config = dict(
    experts_per_token=2,
    d_shared_expert=128,
    router_score='sigmoid',
    routed_scale=1.0,
    head_dim=64,
    positions='rope',
    rope_fraction=1.0,
    qk_norm=False,
    parallel_block=False,
    init_out_by_depth=True,
    lr_mult_down=0.7,
    schedule='cos',
    doc_mask=True,
    dataset='wikipedia_en',
)
Below are experts of layer 7 (counted from 0) of a mixture-of-experts language model. Rows are named router (the router's row for the expert), gate (a neuron's input weights, with its number), up (a neuron's input weights, with its number), down (a neuron's output weights, with its number) and show model dimensions 0-255. Each number is 500 + 50 x the weight over its row's rms, rounded and kept within 0 to 999. Numbers have three digits each.
Before each expert's rows: a language model's description of what the expert responds to; "gets" lists some tokens that make up at least twice as much of what it gets as of all text. This comes from a sample of Wikipedia text that the model never trained on. Tokens count by the router's weight.

# expert 10
Verb endings and participles. Past participles and verb suffixes after was, were or is, such as held, based, located, the ed of consisted, place in took place.
gets: "ed", "s", "d", "ated", "ing", " place"
router:547607452578550435561580561490513443526541483482480446478493579461506482458453492467531515535495471453467441575541538442585466539526490477502552545439513557536434402513509460583470543494492488461558453522556505474502466491511466452537570546536433451477443588469425526571483436465543484532406506569525496460485492532521600422508458547483469541481491472425473424469473488592456510484519547442548504463563483432427474487544420525508452485541535479529412547466583518526506405428509577509507472490576409465386522382440610515400518479544553492484491519472411562473490524546506489438511469566403479533478577428557458513534479490549545431496560552544557551557570525600520479536547448493457534400448566470526523500406526542336570479510484588507432438542500554573550480566462597
gate0:509635525453544591534497454558474478474538516471411442489402468409502438500434486555501473587549500468500600550468414530559501547566514472513483528454490506476462486526385427568471553476546548446477522561426432475466443503483483479456470507515540440451499491439478473590504542561513475436491560550473427512449455504539461378427493496478520522458487521522449491524489620575593491505511559519511490416455550553512506430535484491568510441455570573468498563582461488442529535421458583551556483512546500611528525546419481490653499426450544495537420400434530517538504584517508552454380408512477528525511458473509474455589449558426507433453480586536511524531517431577527462423516512441417430493469539458521508432431515469367539481501501514488437517554490518510543469494446581
up0:592532518428541453464496434498542546508534438501501400553480501462565445458458510471507503460482516409451553502457449538425490556449552525444538522517391414542496495528473547572533537592499465529526455545478459422532545489463465498507488487480573533504501511477508585594438519583541471506525518439430489605454520517479491501587555495417529525570427548525511557540494506499536427469564441496521410507464580500584530465498409547490474629415549505570455486422525582467462455564466518501363429503467569482547560440432456519585500530483479437439482561554587490471522575455573482552521465427502510480471564471445524465509479416542512463539473470538503476454632510531502434447550486458447444466450556407498529504416506559409530469514475502516512518357521455549447409559577633
down0:535564556436521461549534484552494429474498414548487503504437503553395499455528457464523523484461475532483458491452508528468537426424501415496391436533521518451415507420456524571459503537570574434545402494586496497475523477510489541524492438573491535469595581507459501411473627450412542421433482431606456437561532463489574450533509548515520495514524547519580545552466452540565381418470484475444533527455519463466636477517504480471512455544515491530416525558593531489463468521525478593506555495454542497559510507469546515499466582508531566513437487531501436552441496399436471535462519490502453501502539544492527478521486451507567477512485525414572459388393586627501441554454506553428477523527504580473427524536519451470427437523455488596515474437486450417508616597504494

# expert 9
Zeros and noun heads. Trailing zeros in times and numbers (19:00, 40.0, 2003), percent signs, and nouns like season, album, team, League, most.
gets: "0", "%", " season", " team", " most", " album"
router:440538560596508486588559509496454444561456515527525411531513464490552555436484484561533497500474604479579429488567470365528485437379547481519589445463522568451544583418501463512472517579521452539456457444505477518568505510515560527537513552445467445491468491559457539574305500542607579616489506531460474523465464497450575466573488549501487557479540521543476540504503521475585436543554432479515537453489505471559484504619539519530570496417558449528468514450573538503482534511550583524492443442460462520444511425506513464389542424551591511454539469493538533528498450541424608487451518553449482448477526449438530528453472553515504407522550568574496512570534509550511555490436446531521534426464548460528453533474441508416462416511442539559391501540460555488501478510508585
gate0:499431519527354435466596521481469483477485511473496453614487462493424556467541519507472445432415460480485500542490489499475462417399551521535478543458556483531465434506476458488611485610431514525442463531489453471581506510517508521505498603499561484490396494489475499531405444547486486461534565534420450572555475475370534490482501471458494526454504441601561563542559572464483470508464389523456492524502458486519567502499510568515504649401586493486476406431505501520549497414477548458475416522499483422483482479561496502516503447564488480553477513547551497466559525518546475503478534485450685506511563524519550505505414430480566573473539573599500517527515599576461559443461463506493579483577541578482461411419517564489482492484530507572514509535492547463636451470447482
up0:401458490385465505537488492566503526558426416535464497559403609459478496472490541503452465437547523524444573601494447485436566491514480471474526540493520437469450452503535569473528509445448522497519541491463465486445465549514467494470479468426552512488472513420562529513461566533416551457457565501404511492519458480549439480525521559476572402460576562478488484505514463441510443473455488524463437504530427452564503531478442377465548556383497534458460564498434521501474492459481514441509498519527511463534473516468532558586522519498559586528479515483571534551490630504450542499494498501729532466528544528493447450519513491554485491386502437511465424585459527423476587577538551519525487499461542449485500468344461478462532481505632496414457543517380421587551437459481500
down0:515429512504394482506581489433533515493438433564496504502511473459502518469500429473451459525447515507559564534516467558530524549481505465472540537457560531467427505478536505461453564477470498607469531467524583510494488558500521464473502596615521532447473460455527481517416494407465498569424469447488496590507533520522449486482471546546424448427559554479550498470541448444489560489558447592416433467458546455522680452553464450473504513521524540545470510458448424492575520418454520467439451530491569440466523484529449434564520472459422516518486475466428472420658387507547543523499427463490540514495425444495429559474492475521465525588526376571462587466570520461407609444431512501485473529463414520492444474561537552560613527465413477395513563447533512431517535451521441

# expert 29
Word-final suffix pieces. Final pieces ending a word, mostly plural s, also d, ed, ing, y, as in twins, platters, reading, contrary.
gets: "s", "d", "ed", "ing", "k", "al"
router:427560531522502532551537542387454500432476515508567530507542553437492542463441458552530548483560607400501550619515557506555499511548303464526474508387461526491452505601494555479443552433497599491533475536533485459401370573566505453484549498573507450409472490562498532514523472482557530521523583504528487369481528562567573431511454422448520451471561562450519523405451475536484415527529489414539416503524445460525468576589502463480511560501538560446466496469556455526502458508470520541474373471576409528470487447555443477480484449382519516435572464381570579454434543502491465497530443505482526509384501458498515532472415499499550512498485544512485514503432516511543467505533521483400526487538490521535490527458480504490457481438564567454469477524518474526506548560498561
gate0:495518478477600471517492554585484471465489511425506485503460470467418471464484454517478446461468535558466471545576436446450515539462538493582460485564419500416427524598480506459439436528533559438494469535448499538477513513447506473517459469543492516420540432417479537461512518460531570538531625521461525511555523508501480612476485440465522458375572478421536528535469582445501491459511451517533502401542399546510467499478538516537442558502423487548541507517479461401421458570541541557470523568464486452476516546612457424422521553385492445612513560544567534483398505466436485503503513533503489503501476483499560563435413536533519636475480446497542533537626454493508532518465454583498508472543629481545543494562534537540512381576489540524545479446410547515522371513575600
up0:531499474460577432429521525446477566526488511526508528539411431503516477488429515465486530488428463470456452417481476513441526491581569597548542518523518392540387585501447422518427617404496495441524578453541514492613537499518450488456504506450570517552497475516557466440449507490539517556503544477530456484500470578578463507541482479485446478486480529485511518495468417497539518513544537503494332404393527456445526435468521477445515567472522480442488518509567523476436507488500548401551562491454455493500511445497482509490496426604436576524415464514517438564540471525491494477598537553463494567437476447583461474545524481535528422440518460554581447456414385465541532509474530505485524652502461511489511375495382513575540494557454458509446523593550489496512617478538390
down0:506584485475440563502471403467514510523485462515430536566435534483566544551538460372458527540438492443424543506406470565565452515511480483486472564445468640486490530563488442519420504480444473540528483552512539648428463456526435449573531510448348479571437620484539462483494469546470522540593470492455627488450564511495447498541562520478521491491490477572439547489488403489469486528460507459503531545428404496459435514418494486550581440392464491552456414570459424479438506495538498454530498488521477540497552531569563506542503470497402497525467442487504518545498447551547479396401491399511445408442525544560416523554369487475509462526482460558449557501447470489535510451549446499525477394477514482421475448511526406492532578456444485484493529460463510492527466516541458

# expert 12
Word-initial pieces. Opening word pieces or capitalized sentence starters such as A, An, In(tro), anti, trans, Ca, plus table separator rows.
gets: " A", "al", "A", "ic", " No", " as"
router:546539502517476561497553463470435417505511462503448507542448477466556499466440511462505532549593606401557465570447500480485465465519385531439501513459547515584485562433558514531455579461539607464483435384506458439502433563534574499526476567534585444403459486547433551542493427529512519512555566547537479476520436505410525424574513526391509518484519548413479481507518570413457457487538437565511530503539509495536482516514508566562647481526502502425492514479528522482570436434513567466600507506531518464508511566492424505494434472505531444534460488452561532410515533497401553508434396565431432514520580484482567631482455527472510479530589464563482546498569492510531422488452485572464510509505517389491371447455468502569537448473570515551467440584459519506569540501492592
gate0:502557495519520494552550449414517531507442528411506521577471476523494500489506474381569525494460500507586552613445528518422509534446538501490492456533556523525497488520612461508572403520505515505491421502561512513633608452509481501533511382488638400529492435523410544468434493473525485494456573484596514584559493458590586496543570504430468431506583536434480516477529538460559488546466484441432531535499500541476572421584457476507408465470544476434568564504487534479492558404544577481414475509439509520476528541529452457496511517437579507516588460464503520534477563508443458444537517576479414515537557541499520552438446470530469514516482454541649474455582515511502510391513470473442513555473493587390532450506506572518491459455490476528518472492513450553622451505590589
up0:535549463541500422484559558483560511468478550610430585583587498539490496531386476478463522428573557612545562496461416475540532483493507516484541532468527471527529540495531464511550404520472592464401508407559469485617496523559461446429532496508493568478462469558423419429459560465522500450457457522525556525555541554462526429463459592470531411477560454525461486560350582461549536578486475486555521439572496555555507488481569411493536491463435495434504452521580451493510546580455449526502456536439506447435458567521463532531533511519512547529467448445368433514492502467529470511477444528561508454496484548512482495504507540505546492670401454479512371491502508486481472515579498554530593409482443466486552510430417454495477503551497419438521542594506470503511423471486501
down0:540513471542477486496472585413509458510488545496495543598510536590474538437513550486585505526486478508468555583560464462408511460483617532518404452417510511505467506475496546498403542504526481474496464577463526536439522533478498388454495466393493532512519496516481445539512489493516526470558488539480428512466445550407554514449530548507445526510533557630355514499561537485552394411577415519548567539474593501419456505457555488502498513393526437545530454567461534435466536501527457459543452574487530595570616463543479577465560491579540548571461373441502471458623547515536421439500459510478454525472478487505540500546455489401531452503421630514457489425453526473446488518585468489571540550499446484484531492466499557415428450466463511538455368459491495468509483479462503

# expert 5
Prepositions after verbs. Prepositions and conjunctions right after a verb or clause, often in sports and career narratives, such as with, by, after, during.
gets: " with", " by", " that", " for", " to", " after"
router:448471460547516575547481594478390388534491473499571453536473540494504515458452423599497548442461574406513424483478465497535450497521446459487538410539524618463473532460526548471403577503552493507489494514481437512579474601475460476534554465495525478451523383520524479521488481526528558462474507507538470485458490613481473430505507442533495599538522528446560477525509504567421370437528428494511525433554422538510564515516487483466473544568542446490455611514442461447479409563487459534535551481572485449451557440492545476465546396479541460516577418440551539497503539550360513583520486509548500596441563496525457518490500555577430485458517485542521535504514496480485528416510480562537410433529555525584514465485437506348563407413440557522563465514485569533528459539449559
gate0:490427530476540458502458445528480445478464446459500432543537488554503479447437520498461465499582523520536504514485428447477490599550456439494520470507566464465532559467525553483444509518490529488453561508534454517517537510409449497598497478498523426466556461372521484526548451382504550456515506531478487527480455560538502477480600508487548507433512482494490490449558512550439452450491506580531574445637341461561638542543515521571527560557593509472474551487438558474436473512513608492501506445562550427444463510337482461508537488515550617536546399486513446475491563469443521481503498477524577570530585513532443507514520565459503498513481473466471597473603487430467575575502533541547447465367451436505536514444429523378491469461616573424471484545470527537453487525557540
up0:563526490396428497491438509513526482483518478405521520480501581507388419494513490429516548471549486520463444439566604465507517569499484402554543458517503479616582503586574542421526526455435486523505563438447420387514429527520564499560470495488441565522449505417577515506490631421482527422493524491496476522505531475459479409512449439480541484427504474565533565416434537511457525539451438370403544549524535520394529488528514497453452498460524502499558536425544474560493472539494505544475469555472448404520603419446445504516586522608512502512439534453504449459494482432516534489461587550475536532481351561487414531546509485556443486474526606520574456493482552482506482552502553535444519567461521427398444477549506481562484554495534506464441562524491434555488443471564527
down0:495567537510512529568514459553484514493510495508502506405430511532517557424487512459466526458566539490571510427601458528563511448538442507534564522589549553548516491584559433490433571425496525484423428519453493553538431454483508434562451490590500412484484539566485496459500599503449578417499433481579482538526411526466471527554448459479459483431524483485457477471468477428471476532566584565457443434478513615535456466550519479524524574435594476424505489561489555484600459549507567353582496543540515516478504509494478537654386492435463547461446580599498572461483458524480414504494506544439486459459403535457522430546451431465572477539582469589497519535554504474483504461389529535404546503489499427477454481515480564575542527594436514524541462499540469436468505452553529

# expert 23
Table cell separators. Pipe characters and semicolons separating cells in tables, results lists and cast lists, plus section heading markers such as == and ===.
gets: " |", ";", ");", "---|---|---|---|", " ==", "=="
router:440560507608485494566548566515541453497552610448504424577495586482520507459424561502528502455523532383449429559459500464468536514516416483465487496469448495461523497428495465444531587530579504445485472466601471492504504500517463483570542638508470330375527551566468511578483482566496541460534482534503570502540426472395591543480572469492512471508582578469511484526483524569525517408471510484504545461456438475577578545568518498448468530486486444496399534483592443412512426494480556532484420508468466463478569559564517525429521535493528425479486496411488650519539598591468502528496506479502444516479572531485466490508452514554516445500543508610561501476509451575522530445550413545522525499473450439510486514455433597460597459472557511516467451498472523522410486569548502
gate0:559419478499392468552574512578517456482496485542533440534450542380545378488521548435547443514535584431547488526535448577462559565476557464509546496532436494389455528414491506497446554491526469535519478457525548622465512470440559473561482524575413491478599546567527491513541527484596468530448456436511400450540418501516503544495548392577462400548498530464458524530554509465521507462533523453521477543516378442487556460512511512479390555528494370436550503488461545488488625512425487538495513533428424546498652483478523462476472501510588507492476484486499512529513486456535539430429547526488482475498478469541508550466468515592541520507485533471510499564436497423482446471471505543469588488464446440460582552570478516483493456622486571489460483524384576442570445434441533
up0:515539474582452575533436584557522513506494529491564579543469439525444488445555429502493453549508550543541423482462464452541484372522440573520562398541489388464532610583549461459417438428511551486468523581458592480437475459515582498503508520485469509498410610577561445552515484530486486377398493529536512480472529527534454560531603497498467476551445537466450455474491590456456457581484547633568477435551545524566479508456530446453520469449573566519497554503491479549444478482583535538447499494535571529487409458413522469534514497563512452484556514482461596432469435445536565471490527501478423579475574554532456570514541555562539500496537499505536625461609522488507506486529461536588458425448427504473561552458507446562512456442535407482521497529503541535540510521452453
down0:486520460568526435491533631434490473468493508502587464414425535490507446576570471510532525476522524518500434560470548451527507563546535473515614460432532466553516512507545532515410481502391561527492527498493423435520431520468497507464590498551462467566521593439537513470458427427459541394508473521593484488471405487499512383539561447583469459448569553500480532463519524447568465367456486514507495517514477578447537520519514462594431495416475515458486470379550567560475555563508529504403449522469500414546526567503514511567490579515450578509430498536551508547518466525453505512516445565488545468477542401495391430482491451480561408502505545459553490496611400484566469489443515506547527481422514496489491463467530527426446527526459513453492567515485400473407539661444460

# expert 8
Prepositions after nouns. Prepositions right after a noun linking it to a following phrase, mostly of, in, to, on, as in sense of, number of.
gets: " of", " in", " to", " on", " for", " from"
router:446529553555468556523543560444447470526546488521521522435536548530630532486454468552500538543539505461549407480477512435508581603487479429455470527451474496495516480455537454546393555461399525511521448494506428423440472519516430544596556578424460357461465592551508506588467520474520637526502618608510460507535474552479584413557449506473470575509476436472455563511471496401487468498477440447509585591535511529495519544515552557464530543498569512458508598505567441395462485519487430489523494505483510440495528564464492550462455483452541452477553494468455466403498495519445496543483546557506515481524475369423502574551518464602499457533467479484613550481434504485524382455508462492466493418512530431521485475536425533489456420459535535419486528571565481603567494515494544
gate0:558426536409444501586439572533508548481457418439538500456492513599516408461501577548497480474454552530486527498526483600515435506519551520464533541469523523499502466411494429437456498431535463446412496577457609483489475498470579502435548565514358510493486459401486440540446510413495419501479516449440457439503510540468425472477546526536625430495472478439481432364412494530484460531474570570589527435575466467462506570465515477528536391484488545496496611509394500497499475435478514444427444445457495459507459453502583524481466539549499530508451509537553515444472577558504491488476472528591590515506518475557593444543473545539538481396481531491444511603571520443477527561455548509480467482383574415445470551484560533581544462489490479531558514496525529561539510452444586
up0:489460435554504499485555485538449486555519584597499539481579460582494422595524575435514433458471493609463472534510502422504547446483464555487458546495485360559577524561586410565491482503495520481549425487517589521520456565445554462457497481434527528441466470563538527517437547459469498486588558480493510401547477519500472527562412542486500561495641505525469517489559512391584589510433312450492475471394611496478492539505488524557552405526544511509499485431478480523416485540493547470485473480538508451450488481441535425550436466437511537478560511479473473620537463481436589522462493564516515505553479477493534556490522560577560429500574461475577436523451516476558507507537559509476516522454579507483412442531556509613526558487547515546519506501554476568479579494593471
down0:459511507533624520437542518513523598591486517515553501564437497458464467681529456459499529476487488505471506543547402493577451479426521589498456477620472558538467496476544378481564505491600473459493501526542620530541538476565564371482534559504432477561500506490478481469539509553467457462439479392470622513494545518513525550514491606454482450513489484419548478480567446489498467548501501576515539498496396424517480454475448506509456541505513527485446507498494513439491484519524554457524343571507532362504583474473540457531542454340459591528514472539548488522490497509521489493478587433467534580460500522483537513494589488543468571472426498494541549486497511537469534506499404468570495479508570541537547487421618461476477521551494454514422530509403444538571462513525424

# expert 26
Periods and parentheses. Sentence-ending periods, periods in initials and abbreviations like St., decimal points, opening parentheses before years or counts, and heading-closing ===.
gets: ".", " (", ").", "==", " ==", "==="
router:466546532541606408599581555436503461540538493588607494446541610511540514439480456478625540444564534490506445501564520457499545506510470452535513499528580463389485466548540541436517543554543479571522505455459432509452472527521507517532568487502494397442434460559416411462391448476630522489604506532550473477508478563457581409603503463468501476497581518510391516507497503473546491502494397494472506535472471491531487519498514521492551568469564482431455510464493500517491382507495485485504502511449498436382551563396553558445480493467564489420430468535456560417469517476451556529486502548488451427452461448556476496450450495497509493505477484523505540401486479457526541496490471497467471445520548359521480543437484520486636424473551528488493395495494505573514350528448511
gate0:497516592501422503538594453470468516495482453506431387510516595474529478478476522500450477546530495604517452398526463470479527422507473477506532412538506527580538471499494554549569455600474525503469477481443392446380554428513568466594563535548416556531503429539464453558532502505466549495474627554424508450530563496472580447431584506496541567539471530471577582437469495473551453507517437479441549464508532507441446547549438533448540490479570573475571545584512509571504587563500435504582464426473443497420501475508551444483460491524481486531506536464547485508446499477423550573466421557562545514492441467523576528559443491552472498516572496499524573590554592475497531585542493527490413471416548545405374563474471520515468539476478468494582466484563412535493540515617465
up0:515418537419460501406626487516450494543541424442455539497585528465604449477387431502547481412478541491554513531497445566469503375482499498488543495503533483327488402455527569549538489521471482526434483474441462516489512457554505440579519460460472485551563509459462421508383468440526482500473501495425466476520519604524565446425512474455465498439566536499520453486453449354509466603531512434451540495546495492498525522547608518579518457536481456424596577427532508500456439560472483494481520505502495545540470579443411454459507495398529445498510568494470532423488533441507490452480498502544537463484518505553471456393473494539454555421579470524488513454488495486464497439495463537419521501489558519587452565461476554516550464564486561476412524535403454537437506515349430
down0:493495502469596494475595564367531519479515511458532511389487487483582535497481566513487503524515469579415549545484538529414434456433499470465526528493552486414472382482502595502539484521553548504505476439373567500504557495494468473579543531556412469523471501574485453365443519548485506560412432563450462549451491573478505444468443523412484453477626470588451480533502438503459453478533431439535558436491482523474563466470466520547454513541496500502567529423527445546452443546410490479495555509497481524508537477358412510515536609446510559493417466525428524424491542517455516506405506503531488518426535516517448438455601440488522539502382566585554527514558418485485400442502499483471478478519542474472590546458454624507541544481442506468487528460451594478494523497437556

# expert 31
Noun suffixes and plurals. Final suffixes that end nouns, such as s, es, ers, ity, ism, ology, plus colons after field labels and words like States, School.
gets: "s", ":", "e", "ing", "es", "er"
router:456551519628469564499496479466417512497488483581445447520499507474476588450515425536487563498434515498615446538578562460512528488510500436521505478484526568331445498494526594483449502442513520514574479384500551566612451539504608504512506522449429434426555530514468494579402448519578554536551500584558500465538453532506508504536525502560453532553590546515438440540397486485578501521477443557532502472546410530477464477501543494460522496538635503530466487412539403477565477496473503473531514479541389490426488474486497514446582418443568482591523440493375535508456527509491540482441523531449560506471477463506526622575577548605536482542540495561510498443539525531476508448559451562523410493478479477579472471467450511453510474507579527566488486500535471473517392571419480
gate0:467528523533435460540557494541546548530487472451415488479560502508527559478569486507527426546528527513530494502537532407484495524547575507492479424557499537513490461541507531532462553529387442478513535395587472606545526508547421511521515518553449544510514537463629507584485477484457396545556540481482530424538563566480549540555547528542454494555486506522455428509361539528523554516466529590573394430577507505496452510473520459448486528519449619463333505550550397513538470414504535501461522514510448444516537455444426578441450489548547543487419519562530535518551590512549429495487489552463568527584421438564524497536434485543538496599509581522513645432451527517456428524601470525505347464526485456428448492524493550495548535483463495448474496459432509496487457544494437
up0:560488512588482476533479405578457456489498446567491530465345500546467488532554533495486512517464458466572513500555472500496419512433529467478414442509486508459475531387583561470505513528657487489531517527583496503514496483467482529540515422475461466432502501422425529504385485476440470520471495525536516515454386510530526543518558431523465526521491493572517477561625487643468377522510524596534540480556544512522449498529492467414499588501493431502524544455453519479509528474515587547508535528516454462470606471521409492480538555525498545574435455552473560485505538506452551532549500566480564447546520521514496530504486497536589476651489513521563519518573507522412540512581447536572376593438545490567489413439495565449471466541581509478628525455560544448542452603491522
down0:515547477588532517550472561505475586526601606470543458504602464513542595519531496508538527502496464562503462490517482584558411477491506536471528533519464529415490484559497539571517546559473475493471504461404455432491481553596600430515566476431514577586578456504536533526492586494494461405531549523542520496466491463473532427512567462575514523432479511476505573616493549416532533436477630456421447467498525526542485438519446419513493343460453508508537517482496465630499490503455570548531492457491529521555504559529524516488560444481468555493524493448566516486471546430521515557559576478504438454425586476528430452544544553423544512431525408401478473392525583501542504462485456452479451486515450545489459598516535460556519503495420552534530617493516403493387463508534587

# expert 21
Infobox field colons. Colons and field names in infobox-style lists (Tracks:, Draught:, Website, Occupation, Genre), equals signs, and line breaks ending entries.
gets: ":", "-", "\n", " =", "==", ";"
router:451526532536467517557482566521531493516494539501627429573384619505498499458394537476559584532483557543450420529532581488514552537532497432499538530454510516505482460489532530526498580485478537463485500395449417455433386448545553464523546557476475540460536524543483500503432509547526538632506585531523477422490410529421493465562480503464518472553463466550547583503436548547474452490550418475490519533527453468441444601456579442503621515462556521414474542543506516412516497537526482557487504440440540468474562398563552585556499534493534449474451414459497531502557533616554567540485465547465475495486515477533465587536511507521525470478528602513603538512473605462550515483528575519446555485467462430494541495604509439525490562456490534473505456641473516643526453525554471
gate0:479481509427442449548433486561500526543469501345533478439478530534514411489364548538479490477447561577488489437515446423472528431459541479445430456463503585465432468494499546541476495451510461510508491491523510431607535387547497519531483537490370554508512415509449525416412510551495544553541519554544536389528467483389494552524597393473545452460583396448499491490417518458564511499440522451521500454487483541565522498405547489513557456496480401464469502562482504470474563520403508526417501500492546474513512468486470504533522545554537502446437373502470591558544534512503552579546537451531573476543408470449590540542495549651410461551500541478553498531420455495498461507468527516463439522512477522515550550513467574538447505425452507496525478517489541598465563473623485
up0:509465445533468447470542552284460468453530433466551463445487575521553497458514412486444484493527508553477487475406468510478537509447521510585547458546494546535501519457500582622541500502522503491500518555575544522597574476542534447516436473532532501478382472576559503497490566556471442575489500452538483549421514439548440595480451469579503607477540420539475475414481481485504432418564497540439530540526530524548444531516501541491481552492557429392514462514508438508550512485463461542518514546408489461503516502579507478453481445516524448532578477475528527580468559362516426398557477446513541565428417530559446586529528480472519519552577572416442529433531392473501515526506538551437457476471501582408446540539497493522476496469500577457521555419575596491442466564547474
down0:638504439513473507469459509499489553471523542512574469501488463554521514486483567390573512454495582451482485499479482417490502567437415450571470489521510591450523516540416507523424448500437497493537577540507466539459557463530486552492449518429526523483618548532509434436513537491512482538532563533543514576479445461537551568484489483459576573562556513533460544536553546544471504463476448524501541403450561509535553617496486573459515544500504487508497588499512540525536520380455445619445573501515494445509451499468408531555552476518449409449557487410518606487453441442576526485485441430528489533516434423547504553472477527572494494517415484409465481363489480502494478488600425500630589503504584474614497580508453578493432556556468569469453476561460577550544478509570573

# expert 13
Mid-word letter fragments. Short lowercase pieces inside longer words and foreign names, such as ina in angina, ese in Assamese, ne in entrepreneurship.
gets: "i", "n", "in", "o", "g", "na"
router:535524450534571470484512535506478483544579474526467460437471540461486510432537527491526502482590516485535443502475541501489519506508449407509439471438518662422488549470563500468461515472533433496483441440544449524472441463535518467584512595567420461451493531556409490471434434527479552554540549565470529483481415424411494550564451566519526544545455509450527496485458533531474463461521531471544548462482321502531509505507600478497497518488493491579513516535554465412461484531596538572549545512508516519477491543477468629502541494421564457398602395524483534411427479552437579509521520583441485477496449471522557617438609462483545492494589538520492514458520586481514485468478411533522421466485566398585542529440399415496545497454492503509620439498526617495510436494481498
gate0:476537534567430516548525519517437529553539606466530409502518536463507582531470474395414418573514531520495519517472589472489481430437504461524578475493550423503541505503517630480475522471599471586522428487459442561522498421557454477485425546464511562575539413596462540470506590387505517501462484533523501389436503464591448509433521564545534516501523553531477558472504559592402488533440492531549432503442526477579515377487435419499567543483476465533467569497492426435494502407484454518522524436483509514537441505540516586466515566488535474448575488498437470467549455526495573536463447550473537507428410485467551599511512412439487457519539590482539521526484465489457482511489549462586424558558464515549601543466401549472497475492521554501489622546580495532564511566471595
up0:517468512507493447534487425527473576547479551593539503463513535527429498475470523502534491459528531480528501528524555374628478475562529513591450395526507534451577589522515486520625515536503458528497523433592562508504526462490477447535511462533442528420456477428514387511430421542511497505542416546509469420529541445436452563524587454584542462543475471572449469507505509477485500568512511438516550611553425461509571516519473542461480596447474434578534482498507510513507569525502583517526543553563508574430472581541547516437557478514489571505452484513486422511512510451536487440449502471479500495477476544612492457503587508603516439617495408520507465507497470601510477541525536426514449432492386473478524414501393415480474543490516497369587550478471575517554367499587468
down0:510471485491383460502498508432427498504521460547443511532471514536511462484460484463522455484461506475536452461538481520483567495438468479481415462490541556548503418527555525493548485449535443536555527505436523508506566519498385452497532554519544552408557458469633497501439554440552580492411541595498490588474466411574552582522497464522518558416462595552425494456483478601502446458446468476494488501497524403507501521489595513494509524534338541504471500630458495490435534479449394537538609502595557455560524498538556506512599542517452446505461563514561516525536515498502464503463378547576493437601567562439552511481401407467564542471531620417525578502476424572439434480506468547549394536534470485459529555555494378533490480489520521441514485457531516516507470523464496

# expert 2
Determiners before nouns. Articles and possessive determiners introducing a noun phrase, often after a preposition, such as the, a, his, its; also ordinal -th.
gets: " the", " a", " The", " his", " an", "The"
router:500561528604509630547534423478513492444526548486429511575477509421514412517437504513459505514381620402536484524511454481580536506520380450544435463426479488541573580487551480511502566476484400469533495423536546495438447537493461510580588477440480441510493566523454471586505420480544570490562589485449542494569529535443573483567474473506486434515511498489487477549480595500486460435474395456541566498502486508509556496581486546512493525535521495451478540495502535488540506524499571586463438581522422470363468567510526479502551499479485461528497473451410556546510511597440541528458405547508501433494506512568422520484476529590510441506535479509544526516486498462436483425526498567498573426521514523558443614452456560528441487503500558552443498544524555537592482610567658
gate0:471537507473530504528531490522613516478465495520498468483533493497558559520451531528515349566453510452390511480533471586541563470647470593467489560493451490556447474443474589462473477466472575508459555514500589592537554517541461550432473540469534444463437518533495600444499488443555469511589477519453495449441500515594458454513501508502545440540457523497463433451527462483443537539632598569522569512479493446447441556495512403503398452513495462517577563462626511514522589515542396513488429519480392509415505451596493493539501583463544485467469558552480555514511431516579522491505463477556535439550418508550528533448462469503459444588480378584519496561496440354537483513530499430393419453496521476479522561481517477508498509571505486505476501485487469423505559447415498
up0:486563481547491488482550461558532536520499442518551481417478515464441559477467616556566496567427434494503463520495479509554412499415522506454527466493536438549501524416493521468511438466512441507549439439482522630447540520500427441519556543539458464450501538558446543430482436451559538557496412529488486475542501531404451496587442475547502468508504475517474488474513554535483523509537556585451492477424450521488470528535451510516535501452644464474493544498526487470399562484507518509475499483468482467487468528611605538630514481571512481534398534528485394478447484549472575509504535453457545496491508442534509502472476547594405570695490363550470333458497560539470488581477516523446433482523495422562487486488597529435481397505524414457476493455527452486433452438437456
down0:522491504547389449508444558411503361472425562482534476519566559514646505412477454497435543499588575507477487451474516520448531429575472482486427601443443526444443429538540564569466552453507489540565514552464515513481514530474500483470452505534479547469482448500470517479373558460550494471465520505516493472414564524428539519526462497423418578500528438514526513512474565423497503451460547478512565524473446531510483511464562476513429491596474455413483456471545443567468496593535454560488408450507460586503523528408509472369476489562550487376677469410550519551527512425576455413520480502516470469486457511468467504474609472530560437437467442508491502408468532495463465516476489476558504429482514461450548502557451480588455511528531508484519488537418474537540456542488365